Below are experts of layer 10 (counted from 0) of a mixture-of-experts language model. Rows are named router (the router's row for the expert), gate (a neuron's input weights, with its number), up (a neuron's input weights, with its number), down (a neuron's output weights, with its number) and show model dimensions 0-159. Each number is 128 + 24 x the weight over its row's rms, rounded and kept within 0 to 255.
Before each expert's rows: "raises" lists some tokens whose logits its average output raises strongly, later layers aside; "mostly gets" lists some tokens that are sent to it at least half of the time. This comes from a sample of Wikipedia text that the model never trained on.

# expert 20
raises: " listing", " hours", " victory", " vote"
mostly gets: "\\", "_{", "′", " mm", "SD", "OT"
router [109  91 160 158  99 144 114 129 122 157 100 159 120  97  98 139 145 143 153 114 140 120 115 114 121 160 144  64 107 172 160 159 125  90 136 103 139 115  84 126 134  92 120 126 174 117 161  79 109 158 119 159 161 144 155 158 117 117 140 137 112 128 123 150 126 143 143 161  91 148 175 164 192 135 115 153 127 123 112 110 146 156 105 154 121 134 114 143 149 132  88 150 141 117 112 148 159 108 149 114 147 125 172 146 112 170 121 129 135 155 114 126 100  99 122 115 105  91 104 110  98 147 183 114 145 100 149 142 143 125 112 170 145 105 140 127 153 111 162 132 117 109 103 149 116 110 112 150 146 121 113  87 115 177 155 147 114 149 110 103]
gate0 [137 138 129 108 163 141  96 127 197 134 107 143 110 118 119 131 164 106 119 111 127  94  94 123 139 147 138  86  97 115 134 129 138 148 161 116 123 120 121 119  91 106 134  95 123 107 157 163 153 127 129 120 148 154 136 158 127 120 137 164  87  91 202 146 130 128 112 145 137 120 110 128 119 147 100  91 122 129 151 129 126 138 153 108 136  99 114 117 157  97 154 106 128 145 131 123 140 156  97 127 130 119 137  99 129 107 142 129  99 109 121 124 113 150 111 150  82 129 141 134 183 138 128 107 162 119 107  87 120 145  76 194 131 155  88  83 118 113 105 168 128 172 123 146 117  88 128 112 169 112 124 120  93 126 183 153 151  95 161  89]
up0 [127  92 131 109 119  65 147 104 130 140 165 108 121 109 168 148 132 138 133  62 111 126 137 113 136  86 110  88 134 106  98 107 125 148 131 116 142 140 134 167 121 106  89 116 113 105 116 128 122 125 110 133 108 107 135 102  83 144 110 138 138 106 141 127  87 116 154 110  88 153 144 148  87 134 138 112 103 142 165 146 112 117 165  77 133 106 132 101  94 135 135 121 118 169 105  94 158 105 131 102 109 112 106  86 129 147 144 138 117 142  90 150  84 133 150  97 104  92 139 113 109 134 124 122 160 158  81 133 151 135  90 166 132 139  91  86 127  93 136 166 145 149 142 142 164 134 133 148  91 152 110 136  82 142 142 124 162 172 139 109]
down0 [ 70 116 131 135  73 135 152 155  87 125 135 130 145 108 139 129 100 101  85 159 167 131 118 127 103 145 121 159  77  88 111 131 121  93 128 129 144 130 137 103 104 104 143 121 113  83 165 124 159  97 136 102 103 135 125 124 137 156 140 114 101 158 152 125 154  96 136 199 125 116 124  83 144 146  83 138 101 119 144 151 175 164 106 145 142 130 105 132 107 146 108 126 131 116 131  99 152  79 124 144 131 132  82 140  95 109 130 129 108 142 155 111 140 163 154 144 130 155 122 137 103 101 104 127 121 119 123 144 100 146 105 134 135 123 161 133 116 153 124 162 137 161 166 167 132 135 107 148 173 115 205 145 139 101 133 153 136 153 131 121]

# expert 29
raises: "2", "3", "1", "4", "5", "0"
mostly gets: " $", "″", "′", "NA", "X", " MP"
router [ 84 122 134 136 144 157 132  84 117 138  87 165 145 138 132 143 129 122 152 144 165 170  94 109 143 176 147 134 102 186 172 141 116 106 135 113 125 120 103 111 103 112 132 157 161 148 152 108 120 168  98 162 132 121 155 110  89 126 125 181  70 126 119 155 130 151 147 129 119 145 142 146 189 131 147 166 127  95 113 112 120 132 148 171 132 146 118 124 159  91  81 159 102 154 118 149 125  87 111 102 137 131 173 150 122 171 141 150 123 125 123  83 131 126 107 112 161  90 103 100 106 114 153 120 131  94 150  95 126  96 123 156 145 109 105 115 109 120 161 148 127 127  91 129 121 161 129 135 107 121 127 105 113 164 109 155 125 135 127 114]
gate0 [ 78 126 112  84 121 132 146 131 108  83 102 160 161 155 160 110 116 124 144 128 119 112 106 147 121 141 138 115 145  99 138 142 161 148 141 131 140 125 144 133  71 109 178 161 152 108 173 133 164 134  85 165 140 100 129 102  98 143 123 140 107 158 120 138 172 107 108 141 150 110 139 139 142 103 129  96 133 113 128 127 115 158  99  91 124 195 117 117 195 123 157 130  95 146 163 127 101 111  81 118 112 113 159 127 145 122 103 109 154 151 137  92 109  89  93 153 113 101 123 113 127 178 134  93 136 120 111 104 113 102 126 131 134 118 183 128 110 148 130 143 111 124 108  93 118 109 137 142 140  95 114 111 181 128 111 148 123 138 120 165]
up0 [147 153 102 141  99 142 189 118 122 118  92 145 110  93 115 102 175  66 106 116 177 108 113 120 175 133 120 131 133 127 103 120  88 147 151 102  82 136 104 120 152 131  95 104 124 101 111  97 115 111  88 127 144 136  94 160  98 150 127 118 122 166 154 139 133 122 131 130 179 129 126 147 144 104 121 189 170 130 115 123 155 136 100 148 110 138 136 103  90 127 100  85 108  97 148 127 102 113 109 146 127 114 107 134 144 126 113 107 122 132 121 107 105 121 137 178 175 161 124 139 113  96 116 127 110 136 131 140 122 123 125 164  94 145 173  83 148 121 144 154 137 149  95 138 143 108 134 178  92 106  95 112 138 129 138 145 115 173 117 124]
down0 [119 130  89 148 114 162 109 124 159 146 105 126 115 123 151 125  97 133 125 134 121 124 136 127 139 145 115 151 117 155 110 117 137 148 126 114 143 117 128 119 128 114 175 117  91 109 188 119 116 137 130 157 141 172 106 139 148 133 116 120 139 123 118 111 124 133  75 141 121 119 108 138 129  86 134  93 121 148 146 131  94 164 119 102 135  99 122 142 190 125 103 116 119 150 161 132  93 122  83 174 122 111 157 130 118 123  86 138 119 163 115 128 119 122 105  87 175 163 126 112 151 152 150 117 125 102 111 154 107 123 133 167 138 130 185 126 115 127 136 152 148 157 132  81  82 176 153 128 110 124  74 109 142  91 117  69  94 197 164 139]

# expert 61
raises: "\n", " The", "s", " In", " Other", ";"
mostly gets: "'", ").", ".", "\".", ".\"", "]"
router [115  99 102 134 125 115 164  87 160 150 144 141 128 120 134 142 135 116 170 121 132 141 173 145 161 128  99 170 141 134 122 139 114 128 153 132 118  90 113 125 120 119 106 153 145 141 139  96 149 170 144  59 102 125  82 135 142 107  99 135  90 148 128  97 121 132 143 120 107 130 181  95 189 167 135 119 105 142 116 136 142 102 142 165  96 121 116 158 150 104  98 145 111 113 128 118 145 134 114 139 124 115 121  81 146 114 159 153  87  98 133 120 148 125 177  74  90 143 111 149 107 142 137 108 158 118 139 109 174 105 117 137 112 114 101 168 157 125 162 104 131 168  95 152 117 133 132 122  99 105  97 136 142 105 151 127 124 113 186 101]
gate0 [135 164 165 129  99 141 138 109 129 100 143 112 135 164 134 146 133  94 122 134 139 114 111 147 123  69 153 144 155 139 137 105 148 158 113 157 135  99 142 170 125 154 133 157 137 122  93 171 158  84 172  88 148 126 150 142 104 160 106 165 121 131 115 181 157 177 111 131 149 120 130 132  96  87 109  79 116 110 124 138 151 166  92 127 141 101 149 123 127  88 130 116 163 127 111 168 131  99 115 136 102 134 138 126 120 148 138 158 138 191 116 138 116 105 108 134 125 101 161 145 174 121 171 121 144 120 123 147 128 141  79 143 115 132 111 123 120 118 115 102 132 113 111 108 103 110  95 148 161 116 126 180  87 114 115 192 132 118 124 118]
up0 [149 178 125 125 126 126 124 102 110  84  88 140 135 159 110 118 112 124 101 133 120 105 131 152 134 125 191 137 102 126 138 119 135 148 100 112 125  88 111 116 159  80 110 105 123 121 146  84 179 137 141 128 139 132 154 128  73 171 125 124 146 118 117 177 111 108 123 159 153 108 137 123 135 101 130 143 177 101 112 148 149 120 121 177 119 142 157 120 136 136 141 117 154 111 102  88 167 137 122 137 116 161 153 107 109 182 138 151 108 121 147 140  92 115 172 119 129 173 115 144 124 139  87 139 126 144 168 142 123  95 125 138 158  87 144 114 127 109 154 120 145 148 142 140 118 106 190 139 126 136 195 126  95 123 161 146 162 136 146 110]
down0 [143 172 130 179 178 136 155  89 123 110 116 106 143 144 116 112 159 108 142 139 123 154  99 170 175 122 186 123 130 164 132 148 126 156 148 108 141 103 145 107 150 110 108 154 106 144 127 136 173  97 118 111 153 117 141 134  89 128 165 122 186 154 152 147 129 105 147 164 142 164 135 106  99  81 128 124 131 118 127 110 140  76 134 134  84  82 139 111 155 124 158 119 123 123 138  79 122 118 113 149 159 122 159 104 118 132 160 146 138 125 160 158 155 112 139  90 134 125 166 123 110 129  89 104 136 115 141 124 142 138 136 132 119 136 150 103 140 111 116 155 107 155 115 135 185 108  98 135 151 120 149 171  88 175 130 106 131 150 132 101]

# expert 30
raises: "nd", "0", "4"
mostly gets: " −", "1", "2", " +", " $"
router [121 146  75 128 106 102  92 140 132 108  97 127 127 107 143 150 141 111 182 107 121 109  86 115 101 143 150 137 143 150  92  97 163 118 122 126 126 100 135 142 122 107 132 127 134 159 117 108 119  95 128 130 128 108 112 123  76 114 104 139  86 124 152 110 118 113 118  75 137 154  57 128 147 120  90 130 126  86 147 134 154 147  85 135 118 103 158 197 154 107 121 136 133 110  92 151 108 120 155 138 154 159 165  90 108 168 153 132 102 175 109 119 127 153 106  95 152 119 123 153 126 126 119 105 149 121  97 151 127 135 123 110 145 122 147 113 154 180  99 167 120 154 101 132 143 125  90 126 135  90 112 149 131 130  90 122 123 137  71 126]
gate0 [106 129  89 190 103 150  97 115 136 125 121 123 114 167 116  90 127 125 130 132 152 145 117 127 105 127 131  98 108 141 166 100 109  93 106 118 146 146 142 149  74 155 177 126 132 134 141 129 155 147 122 139 127 118 104 129 161 109 113 120  56 133 174 139 132 172 109 147 111  87 121 137 107 127 141 159 120 118 134 142 123 147 124 148 149 125  82 149 171 147 135 135 124 121 124 149 136 181 160 177 107  91 127 150 134 137 121  94 152 123 124 154 108 129  99 118 135 166 128 173 133 122 147 138 150 190 128 128 107 142 111 113 145 139  65 162 125 161 138 146 109 154 100 111 179 138 140 147 130 154 146 154 176 143  86 134 126 111 138 138]
up0 [ 97 152 122  59 156 166 122 137 132 115 149 142 105 108 117 106 138 115 142 128  83 146 127 112 151 148 102 122 140  98 127 142 143 147 169 113 116  98 115 146 142  98  98  82 167  94 143 163  99 120 158 141 156 135 159 134  89 159 104 133 175  91 113 151 123 119 111 134 131 123 133 147 127 157 135 134 142 131 132 114 160 155 135 142 114 108 149 123 102 104 145 151 177 125  89 138 123 125 134 156 138  91 149 126 137 158 122 185  91 103 143 105 149 128 145 162 142 121 100 133 118 101 111 120  84 122 105  85 148 119 149 146  95  92 125  86 116  83 110  81 129 143 115 156 109 170  91 151 110 110 125 106  97 151 158 127  93 141 104 164]
down0 [141 151  99  81 131 111 119 110 105 127  93  88 133 142 170 169 127 141 139 135 105  79 172 130 152 103 117 117 150 114 144 174 129 193 147  99 157 154 149 137  66 151 116 158 143 120 138 156 118 145  77 139 154 163 168 122 114 108 142 135 150 110 138 126 121 135 128 108 159 115 170 121 123 146  98 107 142 111 120 179 169 130 107 102 115 155 112 105 138 117 115 115  89 180 143 138  81 128 117 136 153 108 111 155 119 128 109 135 172 121  82 139 130 109 146 112 140  98 142 113 134 120 126 148 135 112 112 141 103 143 160 117 145 120 131 101 121  96 122  90 152 143  93 152 134 130 144 139 117 116 154 151  94  85 144 179 149 106 111 104]

# expert 12
raises: " ", "-", " and", " with", "\n", ","
mostly gets: " light", " wall", " window", " guitar", " roof", " real"
router [122 107 116 128 146 121 131 146 127  98 147 104 125 114 116 147 153 137 134  99  93 127  99 134 130  98 101  96 120 171 118 125 129 171 132 127 111 117 146 127 102 170  89 171 154 126 110 142 139  85  71 115  98 140  57 149 119  92 141 120 130 131 146 104  96 185 115 155  90 137 120 112 149 100  92 151 129 100 135 151 147 125 145 124 135 141 110 125 119 133 121  61 103 137 100 155 108 148 121 118 145 140  96 163 120 165 103  83 101 114 110 154 128 152 140 124  93 151 137 160 153 164 121 123 152  95  76 164 138 106 117 137  91  91 158 114 112 126 163 115 129  86 144 105 151 140 148 156 133 128 119  74  98 133 140 133 110 107 133 137]
gate0 [126  93 153 124 138 110 123  67 115 152 154 127 156 118 104 151  92 114 140 122 143  96 181 133 150 101 100 149 113 114  81 148 165 139 127 172 102 131  79  91 163 157  89 191 167  92 134 132 164 100 133 119 128 121 118  85 123 128 127 146 126 159 154 106 116 120  87 113 147  97 136 129 156 143 124 126 121 135 128  76 111 171 107 110 127 140 143  80  96 140 109  88 184 130 121 121 119 150 124 124 141 117 119 152 112 129 140 155 125 145 157 130 169 129 166 121  88  97 130 145 135 126  88 132 154 111 144 132 169 116 164 135 136 133 159 143 100 122 160 119 134  98 136 164 150 131 122 139 158 119 145  81 106 141 142 107 144 117 141 127]
up0 [134 124 163  93 130 194 168 102 124 163 104 154 101  94 110 165 151 117 106 146 105 104 123 114 158 109 139 117 124 130 159 172 126  97 105 158 162 145 114 140 132 144 159  98 135 139 120 131 124 146 120 123 159 146 171 135 144 137 146 138 145 170 146 135 116 110 143 135 121 163 154 158 151 113  99 141 145  98 127 150 126 129 178 109 104 134 135  95 121  96 143  73 118 136 139 120 173 159 103 132 134 142 135 110  73 135 155 148 104 112 129 126 122 143 120 140 161 120  92 155 156  89 127 163 101 118 133 133  95  93 152 151 182 153 134 123 122  94 153 121 160 185 141 152  89 128 140 150 173 108 112 132 140 112 142 121 129 174 134 163]
down0 [144  91 135 109 139 138 141 122 132 132 119 133 128 139 101 146  95 130  79 132 149 148 103 117 164 135 154 140 155 116 132 137 165 122 155 103 134 187 111 150  64 122 124 122 130 101 127 164  90  95 162 105 139 124 123  78 156 176 140 134 118 110  89 182  65 162 106 135 154 160 129  88 127 123 161 109 158 123 127 132 136 163 128 140 119 144 122 132 124 130 126 171 134 163 125 125  75  95 109 106 158 164  89 144 111 137 101 127  93 165 140 152 120 134 115 143 127 179 119 123 119 128 134 133 149 165 152 111 159 132 119 117 156 120 112 161 147 166 141 128 152 180  91 143 168 106 137 102 126 128 145 137 115 165 102 121 149 140 121 137]

# expert 8
raises: "|", "-", "\n", "===", "In", "The"
mostly gets: "\n", " ==", " ===", ".\"", "\".", ")."
router [158 124 167 127 128 166 156 151  95  94 149 108 107 164 116 161  81 140 142 158 106 112 164  92 104  96 117 109 136 106 121 129 151 161 129 108 117 141 149 105 153 156 127 134 131 156 155 112 121 118 122 152 169 118 140 113 125 134 141 146 121 149 103 126 139  90  96 161 102 137 154 153 139  76 135 158 129 123 128 146 169 156 142 151 110 115 166 161 137 118 114  69 136 119 101 109 132 116 103  96 131 151  97 113 118 167 150 153 127 137 175 159 162 129 101  99 156 162 162 140 110 113 111 109 150 119 135 117  87 139  87 130 114 114  95 110 100 116 125 137 153 151 127 145 115 176 175 142 108  90 172 104 136  79 121 122 159  96 114 131]
gate0 [183 148 150 116 131 129 133  97  96  73 144  94 129  98 168 160 118  81 133  97 109  85 149  97 101 134 158  87  99 140 146 123 151 106 134  94 120 136 135  95 109 149  99 173 146 135  97 164 151 124 160 145  71 128 124 122 121 101 134 109 150 173 109 125 147  91 113 162 145 129 154 125 135  91 160 146 122 127 176  98 149 138 112 139 146 120 130 181  86 138 168  99 128 100 120 101 129 171 144 118 149 129 105 153 143  99 127 119 146 169 142 134 152 153  94  72 122 167 135 141 147 141 114 110 127 119 117 142 141 109 128 138 137 144 110  97 123 150 103 148 163 172 146 116 131 139 138 120 162 112 126 134 137 120 116 116 137 108 111 163]
up0 [128 134 121 135 134 163 118  81 137 142 150 151 155 137  83  99 135 171  96 146 115 121  86 154 110 158  83 153 126 129 127 202 149  93 165 112 123 134 127 134 127 160 116 144 134 143 163 168 106 104 120 142 103  75  81 152 120  88 150 129 125 144 144 152  99  93 132 114 120 143 168 118  95 181  79 126 143 103 139  89  98 138 141 122 160  97  99 147 136 126 141 124 132 118 131 128 134 132 128 145 127 115 108  88 121 147 116 125 146 147 118 111  95  85 149 140 117 111  90 136 144 116 129 131 138 174 196 141 131 149 132 138 106 117 129 134 139 133  95 163 117 128  90 120 152 132 156 132 146 121 105 108 167 148 143 115  99 153 170  94]
down0 [139  59 121  70 111 121  91 110 107 119 149  98 185 122 134 147 175 100 120 103 114 149 110 176 132  95 151 126 170 144 120 110 114  92 125 104 144 125  87 149 105 136 127 127 131  90 120 139 110 152 120 137 129 105 135 106 128 120  99 120 115 113 132 117 131 142 147  78 130 123 150 104  86  85 165 120 154 103 140 131 119 139 143 111  96 131 111 106  93 133 123 112 141 116  86 144  90 127 132 146 138 124 166 144 146 176 108 149 116 123 118  93 148 137 184 148 110  96 133 110 163 160 149 104 120 125 151  92  91 135 160  77 170 127 114 143 183 138 130 139 113 130 114 127 130 161 148  77 142 140  98 109 126 132 117 114 131 103  98 137]

# expert 21
raises: "ing", "ed", "ine"
mostly gets: "cell", " ski", " process", "harm", " story", " pass"
router [151 109 113 119 160 132 145 144 115 130 131 131 137 127 116 144  85 112 104 146 123 141 125 105 156  94  53 103  99  72 131 106 142 145  85 137  94  80 148 149 140 119 159 117 106 119 131 133 138  83 109 144 115 118  79 144 157  87 156 113 156 138 128 147 150 172 135 112 136 127 135 153  92 112  88 157 145 162 117 110 160 117 126 117 158 164 130 136 135 117  83  98 132 136  81 178 121 110 130 128 178 169 110 136 148 144 139  87 104 143  84 136 154 116 170 106 115 123 123 133 159 147 124 137 149 129 100 146 147 120 151 126 122 157 179 106 110 152 145 110 142 129 104  81 138 129 131 159  91  77 149 135 122 123 122 113 109 117 119 116]
gate0 [147 102 167  99 125 102 151 108 147  94 122 147 130 134 174  69 108 148 131 131 146 155 121 107 168  98  52 152 115 100 157  90 182 128 113 142 133 113 134 118 143 126 142 125 122 100 127  96 163  94 139 144 111 133 127 109 123 109 122 123 136 126 186 115  98 120  91 107  97 166  99 162 121 134 134 136 137 133 131 141 131 141 142 134 151 122 130 112  78 112 117 108  92 151 177 136 123 119 140 134 137 127  83 113 142 129 114  83 101 115 148 135 127 123 147 139 103 146 121 163 111 172  98  86 172 110 108  90 142 141 161 136 133 120 124 146 115 144 106 148 141 111  81 100  95  99 127 150 157 140 157 157  92 129 110  88 128 137 107  88]
up0 [122 119 148  95 129 153  96 104 140 147 128 154 121 145 136 135 132 123 127 142  81 161 127 129 105 132 175 153 143 161 163 162 118 130  95 146 114 143 151 124 153 117 128 140 131 166 114 156  91 138 108  89 125  98 177 119 106 118 160 118 138 119 120  99 130 109 164 138 124 105 148 154 131 169 121  80 195  90 131 118 117 148 125 162 100 151 156  97 151 126 168 103 121 157 100 133 160 142 116 121 134 141 142 137  99  92 154 130 128  86 143  64 114  93 126 138 139  97 118  84 132 122 118 133 106 162 118 109 155 102 137 111 136 137 130 183 103 148 149 145  99 127 103 108 141 107 125  90 146 197 138 118 134 137 156 133 115 169 101 156]
down0 [167 162 125  98 131 137  75 120 145 130 123 129 132 122 104 132 129 128 145 130 132 156 106 118 158 134 133 147 140 140 142 103 135 119 161  85 146 108  91 125 152  91 114 130 142 101 114 159 130 128  99 132 208 173 123 163 113  99 147 146 120 114 166 129  74 137 135 121 149 129 118 106 135 127 179 114 146 141 135 122 121 122 145 104 111 119 124 134 158 138 157  98 121 110 145  92 108 145 122 132 150 136 134 121 178  88 149  63 171 135 118  87 142 116 110 149 129 184 144 144 115  96 125 133 144 138 115  98  80 156 153  89 114 164 140 145 155 110 146 151 175 128 138 118 176  98  98 122 111  87 133 127 129 127  94 150 150 153 133 173]

# expert 9
raises: "0", "ile", "6", "8", "th", "2"
mostly gets: " century", "9", " ago", " million", " cm", " years"
router [ 74  96 121 128 139 171 129 154 132 135  75 148 124 138 177 135 142 144 126 130  97 142 191 121 112 117 154 135 104 134 111 153 104 153 126 151 102  88 128 108 153 122 148 104 115  88 139 113 113 126 116 108 118 147 167 118 119 126 112 130 128  81 152 125  54  76 148 142  90 118 148 111 136 147 156 156 135 129 114  81 180 165 118 140 129 102  99  92  88 154 107 108 100 134 118 114 174 162 139 126 114 157  94 153 107 135 131 140 131 114 114  81 144 154 120 158 144 124 118 112 143 127 171 137 179 139 159 156 121 142 101 151 124 129 123 120 157 163 125 110 139 136 154 142 130 133 144 118 120 111 101 153 108 146 107 124 101 156  86 135]
gate0 [103  68 117 113 106 145 174 148  84 113 152 137 148 148 118 138 104 137 153 151 138 140 185 129 135 141 131 127 150 105 158  90  93 101 121 133 134 138 153 142 106 149 159 147 104  95 152 115  92 153 115 103 155 120 145 126 137 116 142 195 145 103 103 135 141 113 183 126 123 150 122 127 145  89 142 152 159 143  89  96 194 150 146 158 144 105 133  77 134 131 149 165 167 127  68 131 116 133 109 145  81 119 150 164 148 130  95 155 153 105 127 135 154 139 110 120 108 122 121 141 124 122 109 105 182 140 144 159 101  92 136 128 170 106 133 127 124 105 149 133 143 113 158 132 139 137 146 153 134  94 109 109 120 117 138 131 114 129 162 135]
up0 [128 122 138 127 168 151 106 183 158 112 125 110 141 129 115 100 146 126 153 106 158 150  91 114 161 126 133 147  86 127 138 153 154 127 131 165 125 117  75 160 155 122 157 128 199 166  99 193 110 143 140 131 108 114 130  61 135 107 123 123  93 146 141 106 140 149 152 145 130 175 167 133 128 113 125 151 120  54 149  80 142 177 155 133 106 138 139  84 125 139 132 159 107 145 124 131  96 118 109  97 134 169 125 113 114  77 159 118  86 126 145 106 154 121 128  81 113 120 110 136 127 126  77 124 124 143 125 152 123 147 126 152 152 137 100 150 140 114 115 119 141 152 123 136 116 123 123 128 142 152 131 123 122  97 115 120  99 128 136 141]
down0 [153 128 157 102 161 107 152 105 121 116 110 135 144 135 115  97 139  82 114 121 135 136 112 124 121  92 109 184 145 108 125  92  97 135 139 109 113 127 126 136 188 103 145 145  71 142 105 115 144 124 141 127  98 147 150 147 102 147 108 118 137 109  96 147 127 136  96 177 125 112 153 114 130 102 124 108 128 100  82 119 136 148 120 153 129 125 117  92  81 140  97 153 134 108 131 145 120  88 152 151 121  99  88 152 108 105  86 107 123 165 148 159 181 117 149 154 140 190 119 152 103  94 108 103 110 153 121 119 115 111  77 138 133 134 152 132 156 123 102 116 111 163 136 126 133 123 144 112 158 166 180 154  91 145 101 132 159 115 140 171]

# expert 32
raises: "st", "ul", "table", "9", "ty"
mostly gets: "conf", "exp", "circ", "Fac", "fund", " dis"
router [110 114 142 119 144 132 112 133  90 137 155 139 113 100 125 124  71 124 119 145 118 151 125  94 118  79  86 113 129  99  95 119 107 115 115 117 105  83 145 145 154 126 146 127 119 118 149 134 133 139 162 122 160 135  98 101 156 106 149 136 118 115 143 168 154 113 118 100 131 109  95 154 114 125 112 113 140  96 125  92 135 148 160 109 146 119 125 133 139 141 118 118 118  99 125 169 122  96 118 122 156 173 116 136 113 177 160  89  83 173 125  76 138 120 151  99 161 106 146 131 174 137  79 116 159 146  88 138 172 105 130 111 119 202 161 141 139 171 115 121  80 130 148  93 139 132  84 142 103  96 128 131 147 152 126 102 140 132 100 120]
gate0 [137 160 143 101  88 107  93 169 110 123 114 146 125 117  78 151  97 155 104 136 137 149 161 119 126 127 117 104 116 126 133 138 170 155 180 178 127 120 105 142 159 159 124 100 120 128 125 134 160 136 176 121  99  99 167  98 103 103 130 117 117 138 108 174 152 144 125 104 160 126 113 158 118  98 116 167 129 137  91  82 190 136 133 114 123 152 124 154 110 132  88 122  81 139  89 132 123 147 143 125 101 147 164 136 107 146 116 106 128 121  77 117 142 128 124 123 178 102 100 119  86 180 127 142 145 157 120  93 153 137 146 154 157 132 143 128 133 157 145 119 149 163 123 113 119 158 114 137 134 132 162  79 131 100 134 149 114 117  98 111]
up0 [171 134  95 113 145 121 111  72  91 131 141 128 152 116 136 118  88 110 127 128 112 179 139 171 166 117 133 127 125 161 124 109 176 152 165 126 123 122 114 103 195 112 136 152 120 112 147  89 139 105 135 136 133  93 109 133 161  82 147 127 109 117 124 136 123 111 160 116 137 101 133 194  89 126 136 161  98 144 140 180 128 138 111 120 146 138 134 165 130 126 111 116 105 148 110 106 126  94 101 100 131 172  96 106  90 131 144 117 153 115  78 139 130 165 132 145 124 157 117 128 113 106 136  96 118 148 129 123 129 128 117 162 183 150 143 146 156 171  77 109 135 113 138 126 117 134  99 139 112  93 158 150 108 111 114 149  95  88 128 108]
down0 [123  71 148 126 156  76 135 113 114 169  95  91 161  78 108 112  80  94 126 146 118 164  89 116 169 156 161 129 137 171 145 123 123 142  98 165  84 137 148 138 136 114 126 103  80 132 127 111 158 126 186 118 103 136 129 148 105 108 119 112 127 124 100 139 152 120 113 152 131 132 128 107 119 157  98  90 123  98 117 136 136 116 120  97 115 154 103 109  95 114 161  78 108 114 104  86 110 108 118 137 134 112 106 134 137 177 144 120 140 151 121 136 106  98  90  91 156 117 125 139 137  99 132 142 155 119 105 120 148 102 128 120 179 155 120 123 147 170  92 104 127 108 128 106  90 111 109 106 104  99 134 152 103 124 158 141  99 136 139 108]

# expert 17
raises: "\n", "===", "In", "The", "-", "|"
mostly gets: " ==", "\n", "\".", " ===", "==", ".\""
router [138 157 147 135 172 155 154 119 114 130 139 117 107 100  93 105 101 110 169 137 121 150 178 124 126 126 127 121 149  90 143 137 179 174 132 139 103 113 161 106 133 167 142 128 163 136 131 117 125 107 113 134 161 139 130 125 145 143 136 154 148 154 134 116 140  83 117 180 123 120 152 158 181 132 119 149 134 134 136 151 160 147 171 155 133  98 165 166 162  91 107  59 116 125 114 114 164 120  91 153 132 146  89 116 137 154 149 155 132 127 147 146 157 144 108  94 119 166 151 145 103 123 109  96 128  92 145 139 131 127  98 138  88 139 106 132 114  99 148 151 173 142 125 152 129 149 175 138 110 119 153  83 124 124 113 127 169  86 124 136]
gate0 [137 154 109  89 149 118 162 111  95 147 172 132 172 158 130 103 156 116 161 167 145 118 140 166 146 135 146 140 100 159 144 158 152 122 127 136 151 146 137  95 114 100 181 106 115 118 113 109 131 136 120 120  91  85 119 130 141 136 166 130 142 117 121 114 153 108 113  91 121  92 181 159 110 127 114 158 147 156 139 117 141 169  92 121 114 134 157 118 130 132 126 130 121 101 106 123 138  90 150 120 125 117 183 104 163 147 108 136 137 107  96  85 106 138 116 113 114 123 129 100  99 131  73 152 134 159 192 160 122 115  97 148 115 112 110 117 144 142 130 155 137 157 125 145 115 139 167 125  97  96 143 102 106 112 101 191 107 123 175 111]
up0 [119 122  92 115 165 142 140 122 146 150 155 143 122 191  92 105 104 112 134 116 132 133 157 127 107 123 139 112 142 154 151 141 124 148 159 112 148 193 106 100 117 130 153 138 111 134 133 174 126  96 148 128 161 124 110 125 137 110 147 162 103 132 139 146 118  92 191 153 112 135 173 110 151 126 132 112 136 132 150 204 112 165 104 106 134 128 153 148 183 120 108 170  92 143 137 154 110  78 141 131 102 119 145 162 179 115 120  66 154 104 103 113 105 141  88 113 127 115 131 112 124 132 135 151 152  95 120 104 100 114 106 135 109 125  88 140 141 149 121 160 155 136 123 122 124 124 137 123 156 100 162 107 137 126 137 102 117 166 159 147]
down0 [ 75 152 124 172 123 126 119 146 110 115 146 137 113 110 157 106 167 135 169 143 165 167 125 173 137 137 124 134 133 157 119 131 149 121 136 144  99 124 110 124 133 157 120 136  88 107 142 131 121 161  80 149 161 130 121 105 191 118 122 130 168 103 108  62 153 127 138 107 121 165 145 120 104 127 149 171 161 138 158 158 127 166 147 147 117 138 157 120 135 158  68 118 121 134 146  97 126 116 126 140 116 165 147 108 118 136 129 134 147 120  99 118 109 141  50 145 104 159 108 103 139 167 142 115 160 110 133 134 118 155  98 135 146 129 130 129 157 131 109  98 134 174 114 151 103 129 166  70 144 103 150 120  92 108 103 135 136 128 106 144]